config.toml
num_hidden_layers = 10
hidden_size = 160
n_experts = 128
experts_per_token = 6
d_expert = 32
d_shared_expert = 64
hidden_act = "swiglu"
moe_layers = [0, 1, 2, 3, 4, 5, 6, 7, 8, 9]
router_score = "softmax"
normalize_top_k = false
routed_scale = 8.38
balance_loss = 0.00424
balance_bias = false
router_z_loss = 0.001
init_std_router = 0.0169
lr_router = 0.000451
num_attention_heads = 2
num_key_value_heads = 1
head_dim = 64
vocab_size = 8192
norm = "rmsnorm"
norm_place = "pre"
norm_eps = 1e-05
positions = "rope"
rope_theta = 72600.0
rope_fraction = 1.0
qk_norm = true
attn_scale = 0.125
tie_word_embeddings = false
parallel_block = false
init = "normal"
init_std_qkv = 0.0491
init_std_o = 0.061
init_std_up = 0.0703
init_std_down = 0.0703
optimizer = "muon_hyperball"
learning_rate = 0.00666
lr_mult_o = 0.825
beta1 = 0.95
lr_head = 0.00817
warmup_steps = 50
schedule = "wsd"
decay_fraction = 1.0
decay_shape = "sqrt"
final_lr_fraction = 0.02
batch_tokens = [32768, 65536, 131072]
max_seq_len = 1024
doc_mask = true
train_tokens = 411900000
max_steps = 6151
dataset = "wikipedia_en"
Below are experts of layer 7 (counted from 0) of a mixture-of-experts language model. Rows are named router (the router's row for the expert), gate (a neuron's input weights, with its number), up (a neuron's input weights, with its number) and show model dimensions 0-159. Each number is 200 + 30 x the weight over its row's rms, rounded and kept within 0 to 999.
Before each expert's rows: a language model's description of what the expert responds to; "gets" lists some tokens that make up at least twice as much of what it gets as of all text. This comes from a sample of Wikipedia text that the model never trained on. Tokens count by the router's weight.

# expert 34
What it handles: Plural -s and similar endings on nouns, such as chiefs, frets, members, soldiers, plus s inside words like offspring.
gets: "s", " S", "ers", "S", "es", "-s"
router,207,148,187,141,226,163,171,238,218,199,160,200,186,230,137,236,178,207,182,222,213,219,194,197,185,204,217,175,235,239,243,204,199,219,233,143,198,182,170,200,249,235,197,167,179,175,203,161,178,158,235,167,257,216,218,251,151,243,185,239,218,237,210,267,265,201,265,184,175,203,194,168,203,177,143,215,200,176,254,230,187,176,194,211,211,165,191,227,226,181,227,195,235,185,162,179,256,229,167,238,214,238,176,195,205,178,228,169,241,209,244,205,187,228,162,202,157,199,224,214,178,154,236,182,189,208,201,240,224,223,185,171,203,175,179,181,229,189,225,176,279,133,230,234,241,216,243,175,195,218,206,241,202,174,208,195,186,170,220,188
gate0,234,147,197,187,235,169,138,204,231,184,227,189,206,203,235,198,140,184,171,156,179,199,225,148,166,134,213,170,233,186,209,183,280,185,204,161,250,215,225,182,231,210,209,234,252,237,115,135,151,170,211,237,228,206,233,181,201,175,235,185,202,215,225,222,207,188,192,182,178,174,153,243,203,220,167,248,233,164,235,208,165,238,174,194,202,230,224,211,208,203,204,181,234,222,157,188,209,226,277,168,253,193,227,194,210,182,197,235,216,177,190,252,234,204,209,199,187,199,234,211,180,237,269,177,154,204,192,241,244,235,201,169,198,221,175,219,190,202,197,201,238,167,183,209,192,222,201,162,212,216,236,214,196,227,181,174,226,260,207,180
up0,145,196,217,203,157,247,232,180,190,206,222,215,193,189,172,185,274,269,234,255,226,193,168,226,220,260,166,197,164,213,183,217,165,196,195,197,191,219,214,196,223,201,197,180,197,190,196,189,241,220,216,197,176,180,192,199,237,215,212,216,176,167,234,150,177,193,161,257,199,209,183,191,247,195,192,169,122,208,185,205,208,171,174,188,161,148,189,215,206,177,176,216,166,148,186,188,151,190,197,250,181,242,188,189,159,198,186,150,216,165,256,201,232,145,174,219,226,216,173,265,253,151,193,212,186,242,207,135,208,229,193,185,161,201,242,195,208,202,268,221,213,210,158,235,157,223,160,257,239,151,180,183,179,214,202,244,235,201,184,188
gate1,210,163,205,161,195,170,152,251,197,238,160,155,202,216,124,178,179,219,204,202,185,180,155,221,249,181,212,183,257,235,192,177,193,206,235,135,170,212,151,199,228,231,193,243,255,197,198,170,209,158,188,197,228,174,222,217,133,200,217,178,237,219,157,244,196,247,220,207,190,199,166,222,191,206,192,214,182,184,254,223,203,178,184,244,232,226,207,215,190,213,235,187,204,184,203,156,211,152,271,196,239,213,209,204,218,186,209,149,187,143,207,186,225,258,259,250,179,185,167,210,180,211,245,175,171,191,202,174,162,201,139,248,185,260,201,245,221,212,191,225,229,217,194,187,228,241,211,221,225,182,220,146,163,191,159,172,214,236,232,185
up1,178,205,194,197,223,192,172,214,212,134,215,201,175,193,242,214,218,224,205,137,160,167,217,172,226,227,212,299,214,184,256,197,214,231,190,208,207,189,212,240,183,221,249,146,212,227,174,166,165,236,214,223,170,183,247,269,242,158,218,194,147,181,208,180,209,192,185,194,148,219,201,176,220,202,199,208,261,177,146,155,213,194,206,223,215,186,199,230,228,235,189,198,174,190,192,268,180,207,249,154,212,162,231,218,151,221,211,215,220,238,203,213,163,201,199,180,172,224,159,181,153,148,188,220,136,169,180,178,239,247,180,193,200,149,222,189,190,202,194,190,238,200,145,227,131,203,206,234,164,176,147,181,181,193,241,206,195,206,193,182
gate2,194,157,172,188,217,177,185,159,160,174,205,163,217,223,192,215,225,229,190,225,173,215,205,150,192,165,229,261,192,195,236,235,179,217,172,208,231,230,198,178,240,205,161,214,145,208,233,206,158,131,237,200,229,233,225,207,126,222,165,225,200,230,198,224,224,172,209,201,216,204,215,146,188,205,152,225,141,235,250,178,184,195,181,191,195,175,209,203,182,189,247,144,203,214,208,160,193,110,199,213,266,214,151,212,195,213,179,190,240,160,207,215,167,220,205,221,129,196,152,223,243,267,189,206,173,169,155,220,217,170,194,203,229,186,188,150,238,180,168,205,209,212,183,211,202,163,136,183,184,200,189,216,234,190,198,192,190,136,248,167
up2,185,211,243,232,213,188,199,204,187,209,219,237,168,218,224,200,189,258,152,215,215,206,221,134,223,206,199,229,199,223,170,261,251,170,184,233,197,238,220,157,194,229,218,217,185,242,198,185,212,204,199,176,169,184,149,157,130,194,208,198,235,212,136,173,226,182,188,206,165,176,151,197,155,201,230,207,175,211,133,222,188,208,185,221,212,172,202,244,217,219,211,249,184,219,225,149,199,163,289,209,222,200,193,166,138,190,178,252,218,192,177,173,197,212,228,234,207,201,197,181,210,191,233,305,218,146,183,171,144,189,217,243,241,255,215,197,175,226,208,217,229,196,139,230,176,205,224,180,193,208,182,211,162,198,203,212,224,196,186,144
gate3,293,211,247,177,170,233,194,183,179,190,187,201,154,204,180,223,160,188,227,208,170,189,185,218,156,245,197,124,195,183,203,213,205,216,195,192,186,268,216,226,198,188,187,173,160,177,263,182,166,167,145,178,246,198,161,211,205,170,255,203,147,275,186,168,204,216,183,194,139,185,236,212,212,234,169,208,205,142,213,172,159,190,165,203,179,209,207,210,219,206,194,168,239,175,184,179,209,266,200,248,231,174,200,189,169,245,187,199,218,236,218,245,230,199,207,185,179,177,169,196,244,195,214,202,214,161,206,238,144,214,214,166,174,193,175,205,196,163,200,170,255,261,195,219,201,148,211,180,223,196,196,214,155,193,214,166,145,180,135,206
up3,249,178,217,133,169,180,202,191,170,253,151,186,156,167,190,262,159,192,211,232,187,191,216,172,151,222,241,138,193,162,204,243,167,208,180,247,170,214,210,218,199,213,200,161,209,164,220,197,155,201,163,175,211,228,164,238,202,223,229,241,242,259,178,199,226,255,229,249,175,192,183,210,190,211,186,204,211,143,190,214,171,174,178,221,176,192,188,194,247,210,217,185,237,189,173,206,222,173,226,230,251,169,222,201,224,190,147,207,181,193,229,210,246,229,230,166,168,152,211,158,226,199,204,244,199,186,218,180,161,210,198,152,207,213,235,221,206,196,180,223,311,155,190,182,194,213,236,225,180,225,170,186,164,170,206,144,161,229,174,212
gate4,158,180,194,237,229,167,211,240,158,120,195,250,177,249,203,168,176,217,175,205,248,201,197,172,162,199,256,231,219,213,180,180,186,227,150,237,161,262,231,197,195,179,177,250,210,218,231,172,233,185,221,163,231,202,170,222,224,224,213,156,165,198,173,140,231,199,213,215,240,189,203,152,153,196,222,208,158,192,176,164,208,189,196,195,186,201,253,246,154,164,231,184,167,221,124,198,181,245,215,199,193,208,198,226,230,213,183,213,258,214,234,218,175,265,179,168,177,163,183,172,205,170,232,205,192,233,185,230,195,175,193,184,216,183,201,233,190,199,151,185,237,156,128,190,227,154,222,186,234,165,173,230,174,206,173,214,189,212,255,179
up4,164,188,216,213,231,238,203,201,150,185,185,212,175,181,238,197,217,212,154,203,179,173,174,196,208,150,223,273,192,217,204,184,198,222,149,196,143,182,242,229,219,238,272,220,154,197,247,199,189,195,179,161,199,183,157,207,221,194,227,197,155,167,205,208,236,220,180,217,215,204,179,130,174,206,203,219,197,193,215,250,172,222,171,168,189,196,249,238,203,149,208,201,199,206,205,168,185,228,261,167,209,188,157,174,165,167,168,237,232,162,228,177,252,221,206,208,217,243,179,199,188,243,173,196,153,197,187,204,189,240,198,271,211,217,231,260,129,156,236,161,255,184,169,214,188,205,174,209,231,148,198,219,169,250,203,264,194,208,238,209
gate5,207,205,251,210,200,244,239,183,205,235,249,177,211,187,137,222,178,235,181,195,163,238,207,229,240,202,198,231,192,225,193,234,208,234,236,187,194,254,183,219,250,232,191,236,216,169,201,181,201,171,223,197,174,135,127,167,177,195,223,194,192,188,193,216,227,194,216,233,183,182,231,213,212,161,152,180,191,117,155,132,175,170,190,216,162,176,169,240,198,224,208,231,230,197,146,219,177,234,200,174,193,172,187,238,157,183,207,207,149,226,245,202,158,192,151,231,188,218,186,223,262,150,200,168,222,164,237,158,234,207,253,221,174,204,211,228,205,189,263,187,218,208,250,207,193,166,208,215,227,144,211,189,178,207,169,219,158,163,192,152
up5,207,185,201,195,218,198,197,197,205,208,178,188,251,224,178,228,195,264,189,205,156,231,250,224,208,241,185,201,212,275,208,192,198,248,214,212,184,203,246,176,211,208,237,206,187,212,228,212,248,215,217,233,185,179,138,239,190,237,194,152,220,172,179,190,209,198,255,202,185,202,229,242,184,165,173,182,193,177,173,205,254,182,209,186,159,217,172,156,163,253,196,230,211,209,203,212,236,286,202,173,170,191,206,254,134,242,271,208,142,232,190,210,155,196,134,240,197,204,213,196,219,204,223,223,173,176,253,156,206,143,199,170,218,201,231,196,236,222,237,221,253,209,212,205,164,189,257,158,165,153,188,225,195,238,206,211,166,198,223,157

# expert 63
What it handles: Commas, pipes, ampersands and dashes splitting place names or entries in tables and lists, such as "Diddle Arena, Bowling Green".
gets: " |", ",", " (", ";", " –", ":"
router,264,211,217,163,198,168,150,215,234,191,157,170,213,259,164,194,222,231,204,224,231,202,181,215,120,186,240,200,267,265,201,253,193,209,242,166,205,224,177,177,307,221,219,167,169,208,205,189,203,207,189,181,210,207,251,233,191,194,195,200,194,219,208,214,215,177,189,203,168,203,236,170,200,185,212,242,189,191,205,211,244,161,191,249,232,169,194,218,203,171,186,140,253,212,125,169,207,229,186,190,222,227,169,243,207,195,181,184,219,219,232,224,177,198,158,184,173,193,221,211,174,164,213,175,193,203,203,168,242,201,210,196,218,190,173,163,213,224,240,231,210,147,242,219,193,232,252,184,222,216,154,204,198,119,223,148,235,190,227,166
gate0,170,186,149,186,224,167,184,216,216,234,176,215,194,224,191,211,185,160,218,233,169,233,210,189,186,250,232,207,183,224,232,194,184,203,206,191,205,188,196,158,198,187,216,157,144,210,179,141,152,236,181,173,250,250,193,168,204,201,240,235,250,219,182,204,222,203,215,230,175,141,166,223,238,225,254,208,253,193,183,226,187,233,252,264,172,178,212,275,162,183,167,225,227,196,183,225,230,179,216,189,128,189,187,243,235,176,219,208,173,219,170,246,142,201,177,195,153,194,218,212,205,199,208,162,203,223,169,234,212,176,152,216,178,147,193,237,170,172,210,198,238,227,246,218,193,219,219,177,234,224,204,150,169,182,185,172,131,169,150,243
up0,159,237,217,206,280,198,192,239,199,232,217,131,185,213,159,170,170,164,230,164,170,194,224,118,187,174,254,166,175,182,203,212,217,181,252,212,186,230,170,253,248,219,179,167,182,217,266,195,215,198,212,200,196,171,274,222,201,146,249,214,202,243,203,221,204,171,201,198,208,157,192,242,230,198,217,260,233,147,177,153,172,186,197,161,146,212,173,200,141,133,193,236,253,175,211,208,230,176,197,161,166,152,203,250,199,190,176,215,197,200,214,160,240,199,195,230,176,220,188,173,194,200,174,224,248,176,233,217,209,172,175,199,202,197,216,204,185,223,199,188,153,173,231,239,217,240,190,193,212,177,168,169,188,217,227,199,233,212,208,216
gate1,212,228,163,161,167,229,215,270,215,257,150,138,165,255,222,238,188,186,135,159,221,186,203,150,182,228,176,183,191,172,172,222,210,217,220,205,186,155,187,223,153,229,191,138,165,179,224,204,160,216,230,253,206,198,148,241,231,201,166,217,240,208,180,191,169,216,178,111,177,220,203,237,215,203,222,208,197,204,214,206,241,227,175,217,208,191,203,228,209,231,157,257,180,225,193,224,220,189,135,230,183,200,169,199,194,203,188,165,147,204,218,173,147,183,192,261,170,229,219,256,222,155,188,186,205,155,199,199,217,184,179,246,186,161,201,243,190,186,224,166,204,207,241,229,230,217,213,182,186,209,207,219,210,236,193,198,181,208,173,275
up1,187,157,203,206,176,289,194,218,253,235,170,204,208,220,193,228,149,180,180,173,190,218,283,113,217,213,190,172,204,209,141,190,185,169,210,177,190,181,203,200,238,226,226,175,154,219,196,211,220,193,150,220,214,218,229,216,186,165,232,206,252,196,172,206,204,178,175,197,156,198,206,195,248,194,171,158,203,181,190,108,211,262,206,188,157,198,216,243,205,203,194,198,227,185,240,195,231,168,186,157,168,184,199,178,161,209,229,202,207,224,197,207,257,144,194,212,195,209,203,193,134,208,144,245,163,239,184,232,231,185,181,234,187,211,220,257,228,203,199,156,163,189,223,219,211,165,216,169,183,131,206,231,147,177,191,219,224,188,236,197
gate2,204,204,193,207,188,203,203,144,240,190,168,190,189,218,232,156,197,161,245,239,222,199,220,233,175,227,209,150,169,204,237,199,194,184,205,202,166,212,162,227,199,228,229,239,163,221,177,197,206,231,215,211,204,196,270,258,184,212,194,221,184,230,263,237,167,236,198,236,197,153,239,192,175,209,207,191,210,197,223,242,172,189,181,221,249,198,211,250,250,222,188,205,207,206,186,198,249,239,171,231,177,236,201,292,240,150,211,253,199,200,256,200,175,201,176,143,148,226,221,158,213,159,144,215,215,195,192,219,229,251,203,227,161,203,199,159,217,235,207,163,195,163,248,235,182,109,200,234,227,146,188,169,205,229,205,187,198,213,189,214
up2,227,247,199,195,271,242,215,226,223,200,208,157,216,177,230,188,159,164,215,200,228,231,203,190,181,198,249,231,223,187,179,211,190,180,221,192,217,250,180,157,206,197,158,173,166,202,233,204,204,234,189,252,261,192,220,134,215,174,136,203,216,210,220,201,239,249,206,210,207,177,194,175,190,169,190,174,197,208,223,160,209,170,166,176,247,258,214,219,175,239,151,159,156,161,120,185,225,233,215,188,296,121,227,195,229,172,254,169,282,196,211,228,200,193,194,187,170,208,206,211,192,184,189,209,192,201,164,194,202,217,172,209,157,203,237,205,198,178,173,223,204,175,208,192,211,197,149,208,192,200,224,192,198,138,145,224,190,228,165,173
gate3,161,180,230,182,213,203,245,187,231,201,221,192,198,197,195,210,208,175,220,248,228,214,209,227,192,165,251,214,177,238,203,234,157,205,179,201,199,277,215,253,279,229,270,215,241,183,230,205,192,194,218,217,232,207,218,176,179,140,211,193,130,249,228,206,188,178,192,221,214,145,152,188,238,183,203,225,185,160,244,188,164,158,209,211,202,239,171,181,213,163,238,148,206,157,196,202,219,218,160,219,184,210,181,148,226,186,192,201,206,185,225,212,227,179,230,215,185,189,187,210,168,155,212,233,153,196,252,179,210,187,149,178,256,195,175,199,211,217,225,167,226,222,238,198,244,184,180,218,150,135,169,212,190,148,291,182,207,204,224,233
up3,222,241,187,233,190,216,199,245,202,178,184,178,225,199,209,155,183,203,249,167,249,218,225,243,147,231,176,223,207,177,252,169,233,207,199,232,200,236,153,203,202,202,204,213,225,195,231,208,199,258,211,170,231,213,246,195,222,191,232,197,178,219,196,220,209,202,219,227,188,232,177,258,205,267,179,234,276,232,178,242,170,133,191,206,230,244,151,158,201,201,160,204,167,188,196,202,209,243,146,185,185,165,179,201,171,200,158,145,178,187,145,185,207,163,250,193,150,262,206,226,208,203,254,191,199,228,241,226,197,178,166,231,258,214,161,144,249,219,230,130,224,214,161,211,170,170,186,226,213,183,174,195,221,188,214,205,222,193,218,182
gate4,157,192,184,171,188,173,199,268,168,252,174,183,177,231,222,174,227,218,177,192,223,231,199,268,131,181,217,200,206,172,240,240,225,220,137,204,196,209,173,204,184,233,189,189,222,165,171,225,163,203,226,207,187,227,170,187,185,197,231,207,186,185,251,167,224,171,200,140,153,179,192,182,185,179,202,162,145,197,214,179,220,202,167,146,225,204,223,191,201,236,217,203,184,209,187,167,177,214,221,165,218,210,181,237,191,178,188,160,201,181,195,212,210,209,222,182,207,173,261,227,171,238,276,208,175,189,233,178,270,239,171,193,203,126,325,237,194,187,213,217,237,168,221,221,197,205,203,218,188,155,220,186,132,189,213,185,235,199,189,173
up4,162,193,214,203,230,213,201,210,197,165,175,180,205,123,190,184,305,217,217,194,222,178,241,175,184,191,159,215,248,212,206,204,206,237,197,240,202,186,184,211,183,221,224,213,234,158,247,174,220,170,238,148,235,195,154,197,167,254,110,262,217,185,243,134,205,233,192,153,206,242,198,161,171,207,212,202,183,194,241,240,179,197,185,162,249,230,181,202,185,176,207,152,174,236,168,176,204,202,209,207,228,148,223,153,173,232,229,149,162,222,198,184,180,201,188,223,206,194,222,172,223,223,201,138,197,189,230,221,241,209,197,197,211,195,183,188,241,185,173,218,163,148,220,154,214,232,223,167,173,248,178,200,208,143,205,204,209,230,237,194
gate5,200,197,179,198,162,159,196,197,219,192,248,168,190,197,180,170,215,188,159,204,204,217,207,209,209,200,198,137,188,220,133,139,176,210,193,181,195,258,184,176,210,243,213,186,127,210,234,152,167,205,265,178,221,168,111,188,183,184,168,194,187,143,187,188,196,169,191,207,231,203,201,198,212,222,182,187,190,179,237,220,197,208,181,142,171,255,97,188,195,177,176,186,210,186,194,185,248,241,156,170,192,215,208,218,226,251,236,177,155,274,267,217,199,215,184,251,201,203,180,183,188,134,200,182,187,205,179,197,215,211,228,190,189,173,254,196,209,167,252,215,225,166,172,223,157,185,191,192,231,170,184,162,249,220,222,219,203,184,222,185
up5,147,208,240,205,143,171,163,207,184,187,216,190,193,174,195,155,168,194,231,168,170,214,177,227,185,217,252,228,215,223,126,203,151,222,182,183,227,229,159,169,178,248,229,215,211,223,194,188,144,176,238,213,197,169,151,168,223,168,138,252,191,155,217,160,179,215,224,210,220,249,165,201,211,219,218,199,258,197,240,186,178,220,219,196,209,251,133,192,209,161,180,221,207,141,201,232,202,191,162,196,219,154,231,228,234,242,179,183,158,215,251,232,206,198,231,203,234,230,199,211,136,198,209,148,224,225,241,215,177,200,196,190,233,199,219,248,202,153,188,216,240,214,182,203,189,201,187,195,280,184,214,167,227,228,231,240,172,200,212,142

# expert 29
What it handles: First or second fragment of ordinary lowercase words, often in quoted reviews, such as an-s-wer, dec-ent, b-an-jo, ass-ass-ination.
gets: " \"", " s", " p", " b", " st", " out"
router,221,151,177,154,214,173,157,222,209,207,162,216,167,220,140,204,179,218,201,241,218,206,223,202,179,179,225,163,268,227,214,236,177,230,219,191,210,198,193,215,242,197,240,187,160,187,165,141,185,160,220,203,220,197,213,241,124,223,201,221,207,223,234,227,224,226,233,168,134,180,194,147,226,183,150,234,224,165,205,198,216,153,167,233,191,213,189,245,221,183,200,177,262,203,204,193,262,228,179,261,203,225,199,243,190,146,220,163,198,156,227,195,183,238,183,236,171,202,223,192,164,170,224,177,160,275,204,220,215,238,180,169,205,155,129,179,220,184,244,191,255,167,218,236,208,224,218,193,183,199,193,214,210,181,231,183,213,158,186,168
gate0,211,221,232,217,206,208,164,235,135,228,212,143,132,208,227,204,248,217,196,280,203,210,178,145,199,195,237,216,198,173,195,250,188,221,188,159,200,231,237,151,201,187,244,248,170,202,199,164,222,188,158,205,189,181,197,170,198,160,148,195,222,153,151,173,186,210,218,164,190,193,228,214,206,187,170,208,257,205,193,196,179,214,231,211,221,244,195,211,204,184,279,198,225,181,185,217,200,240,185,244,228,185,184,206,197,153,201,171,169,132,188,185,236,215,189,243,176,172,255,216,175,206,197,197,217,312,189,270,222,207,221,165,214,180,180,206,185,224,142,209,142,206,166,177,213,216,175,188,173,204,202,184,201,175,140,198,204,212,170,203
up0,209,228,210,235,157,190,171,192,183,225,148,204,209,219,253,203,177,145,156,182,189,198,193,213,141,159,165,245,204,152,173,149,243,184,246,223,204,180,204,196,197,216,161,197,221,246,211,179,226,236,201,178,202,224,223,196,173,209,238,211,161,215,239,204,192,192,195,141,206,191,191,176,160,206,235,205,177,175,209,239,152,173,182,274,208,249,191,228,162,160,170,276,202,171,189,185,200,152,200,182,172,158,200,193,206,232,174,192,191,226,261,210,156,194,250,175,183,199,213,154,189,199,180,220,131,154,214,145,224,220,231,236,191,212,204,153,221,282,213,220,172,211,202,199,187,172,201,222,222,177,159,205,214,263,223,226,151,254,200,209
gate1,173,214,224,170,195,272,206,216,221,226,200,264,212,183,195,205,172,178,180,156,266,209,242,168,157,239,242,189,227,167,195,192,239,154,177,217,185,159,210,190,264,209,196,176,226,246,242,172,228,208,183,223,242,261,186,218,228,204,157,196,166,185,190,219,222,190,199,150,186,203,202,197,170,168,196,270,196,188,216,183,204,191,209,255,235,176,178,218,216,179,180,205,203,173,243,202,236,209,179,216,171,165,218,261,168,192,224,217,238,185,225,177,238,190,149,227,201,238,215,177,231,220,220,272,167,240,223,187,211,236,215,225,242,174,187,194,165,254,182,207,235,203,227,194,186,142,220,230,178,231,149,205,267,240,221,227,171,159,148,209
up1,161,193,172,219,224,161,204,151,211,167,159,177,216,178,217,188,218,222,210,277,140,223,180,176,231,192,203,165,207,268,214,219,228,192,140,185,225,234,149,190,154,114,222,206,160,217,197,211,182,209,239,167,259,206,192,207,178,202,219,202,170,202,244,194,152,216,153,240,248,208,156,187,229,188,193,205,192,184,177,245,228,205,190,184,188,211,182,205,198,204,210,228,166,210,209,186,150,178,189,140,250,213,252,228,199,231,215,220,163,194,203,208,213,193,232,175,200,179,207,205,178,215,216,172,243,118,213,172,225,156,227,177,247,209,241,188,262,181,173,226,219,216,148,177,177,233,215,204,212,209,262,192,184,217,216,153,249,256,193,179
gate2,220,113,205,185,210,200,172,166,228,179,205,211,223,183,191,196,204,279,159,251,213,214,242,205,211,196,190,201,205,243,214,198,224,156,225,146,180,208,195,174,207,228,233,196,243,216,175,197,205,226,237,260,137,175,231,169,182,220,205,217,214,194,160,217,216,145,187,201,185,191,206,205,205,132,210,230,215,200,226,201,256,144,175,144,226,223,204,188,168,161,181,224,196,237,233,214,202,234,191,230,226,197,242,188,189,229,155,191,220,167,177,186,217,257,259,167,158,210,194,209,243,185,241,215,238,246,175,193,170,198,251,153,171,128,182,167,214,158,239,208,243,189,135,193,190,183,196,219,238,206,201,173,143,194,240,200,170,162,209,210
up2,291,159,210,181,188,204,191,224,165,171,230,161,172,186,142,208,191,151,224,221,256,212,181,228,196,156,187,256,210,204,214,232,230,191,235,199,217,168,170,175,219,182,201,180,169,184,213,212,153,179,228,256,253,165,171,184,232,139,238,215,182,191,188,229,149,207,198,200,204,154,242,183,231,197,215,185,213,220,185,232,182,131,224,162,230,180,219,220,196,192,186,179,235,203,259,142,193,169,169,225,178,206,212,173,179,186,173,266,244,143,235,150,196,249,237,205,173,212,223,167,243,184,191,173,139,216,161,203,188,251,219,165,201,211,197,175,226,186,177,169,201,223,168,197,201,204,141,226,211,214,232,207,157,199,231,217,173,204,175,241
gate3,218,221,202,227,195,188,160,194,110,167,187,223,187,266,225,183,207,208,270,238,212,167,190,121,194,280,227,188,257,216,200,199,201,256,238,197,202,185,248,206,217,192,163,194,171,243,169,237,209,195,218,148,191,183,199,197,154,198,174,195,203,273,201,159,221,252,140,229,184,215,177,180,216,156,240,219,231,145,176,204,198,189,226,210,212,182,213,230,184,174,225,208,207,162,217,180,240,218,206,213,185,213,196,228,259,190,203,243,197,167,186,197,187,182,176,165,221,186,209,245,196,202,240,145,184,232,270,244,138,191,144,216,214,191,203,154,198,170,212,211,227,205,219,222,198,237,192,225,181,193,162,244,176,199,210,189,167,204,196,167
up3,197,172,194,143,196,161,148,239,87,199,182,208,151,173,199,174,154,240,186,202,191,155,210,211,197,226,201,184,217,211,203,211,117,189,223,202,175,174,241,208,231,202,231,162,150,251,227,228,246,197,238,157,212,195,207,188,170,197,148,224,167,209,171,182,229,165,145,200,172,214,205,180,246,166,162,197,194,219,227,168,178,250,242,223,205,196,208,217,169,199,219,213,162,159,171,204,217,176,261,251,230,217,146,194,220,203,163,201,143,170,213,149,203,253,197,161,160,187,188,228,215,151,185,208,184,194,208,208,166,247,171,210,169,168,204,184,173,148,221,211,201,220,210,189,205,210,183,255,183,197,249,214,156,188,175,200,231,197,210,182
gate4,171,188,215,130,205,189,181,201,175,243,147,182,143,160,157,254,162,189,199,202,210,185,204,210,143,167,230,206,202,187,226,232,204,182,192,194,221,147,135,182,246,166,242,147,159,176,240,173,210,131,219,154,178,206,221,175,163,208,250,229,220,207,204,139,192,244,251,164,184,173,187,179,208,165,202,211,234,197,188,204,135,144,206,184,219,173,213,236,189,205,254,226,207,241,209,198,197,226,233,242,201,232,198,201,188,222,230,192,209,220,212,190,196,206,173,186,203,202,225,190,186,205,236,207,221,222,177,246,207,206,271,183,197,236,121,199,220,249,156,205,238,163,181,171,221,207,230,248,193,172,176,195,178,240,203,179,206,269,171,204
up4,202,147,184,208,229,188,195,169,178,269,224,206,170,186,209,179,184,192,195,267,179,200,206,131,186,237,202,181,222,161,187,172,243,235,204,241,238,136,203,146,268,148,212,189,175,161,206,149,174,163,184,175,184,237,216,169,143,222,208,189,249,158,175,223,246,218,250,175,192,216,215,159,186,212,223,222,188,173,202,194,199,168,214,211,195,234,213,245,223,206,260,209,194,183,216,214,179,203,207,223,196,156,160,196,217,202,222,192,232,214,219,134,167,242,193,242,176,185,191,204,190,193,216,243,205,210,115,215,167,194,177,184,248,192,161,206,202,240,158,203,181,154,181,129,243,182,185,204,179,158,164,189,213,201,176,211,131,209,216,211
gate5,245,209,135,184,190,185,186,240,163,228,177,212,236,135,172,203,202,230,197,203,269,183,168,173,162,182,206,227,247,225,154,125,226,201,289,196,204,227,229,192,183,226,213,239,205,229,180,186,212,170,217,251,208,188,203,191,250,182,203,227,189,229,193,213,234,176,204,159,163,185,186,177,216,170,165,189,150,239,197,197,135,158,200,170,169,236,209,224,245,214,219,178,232,190,193,232,171,233,189,214,156,181,181,212,201,182,190,186,166,207,183,173,191,162,177,134,151,258,245,188,245,169,262,219,212,227,182,195,252,244,224,197,189,169,178,230,194,189,193,175,180,184,234,188,164,206,164,193,166,182,180,251,168,228,203,188,170,170,161,168
up5,190,187,195,154,224,190,227,177,208,207,172,196,213,159,170,184,189,195,195,279,154,166,216,186,180,145,211,197,238,179,220,143,183,187,241,244,194,197,254,184,232,190,183,238,256,187,207,172,242,211,157,196,214,183,200,192,194,196,204,230,114,197,225,209,178,206,200,176,245,238,145,223,174,177,227,220,183,156,211,170,212,182,175,184,222,226,156,210,248,208,230,196,223,218,159,162,225,154,261,238,203,186,214,235,214,225,192,174,198,193,218,182,164,217,241,198,167,187,226,280,158,179,177,234,236,181,226,219,174,188,188,183,211,217,182,212,255,258,189,239,138,184,227,211,173,192,200,181,129,174,214,218,135,185,195,148,181,236,201,154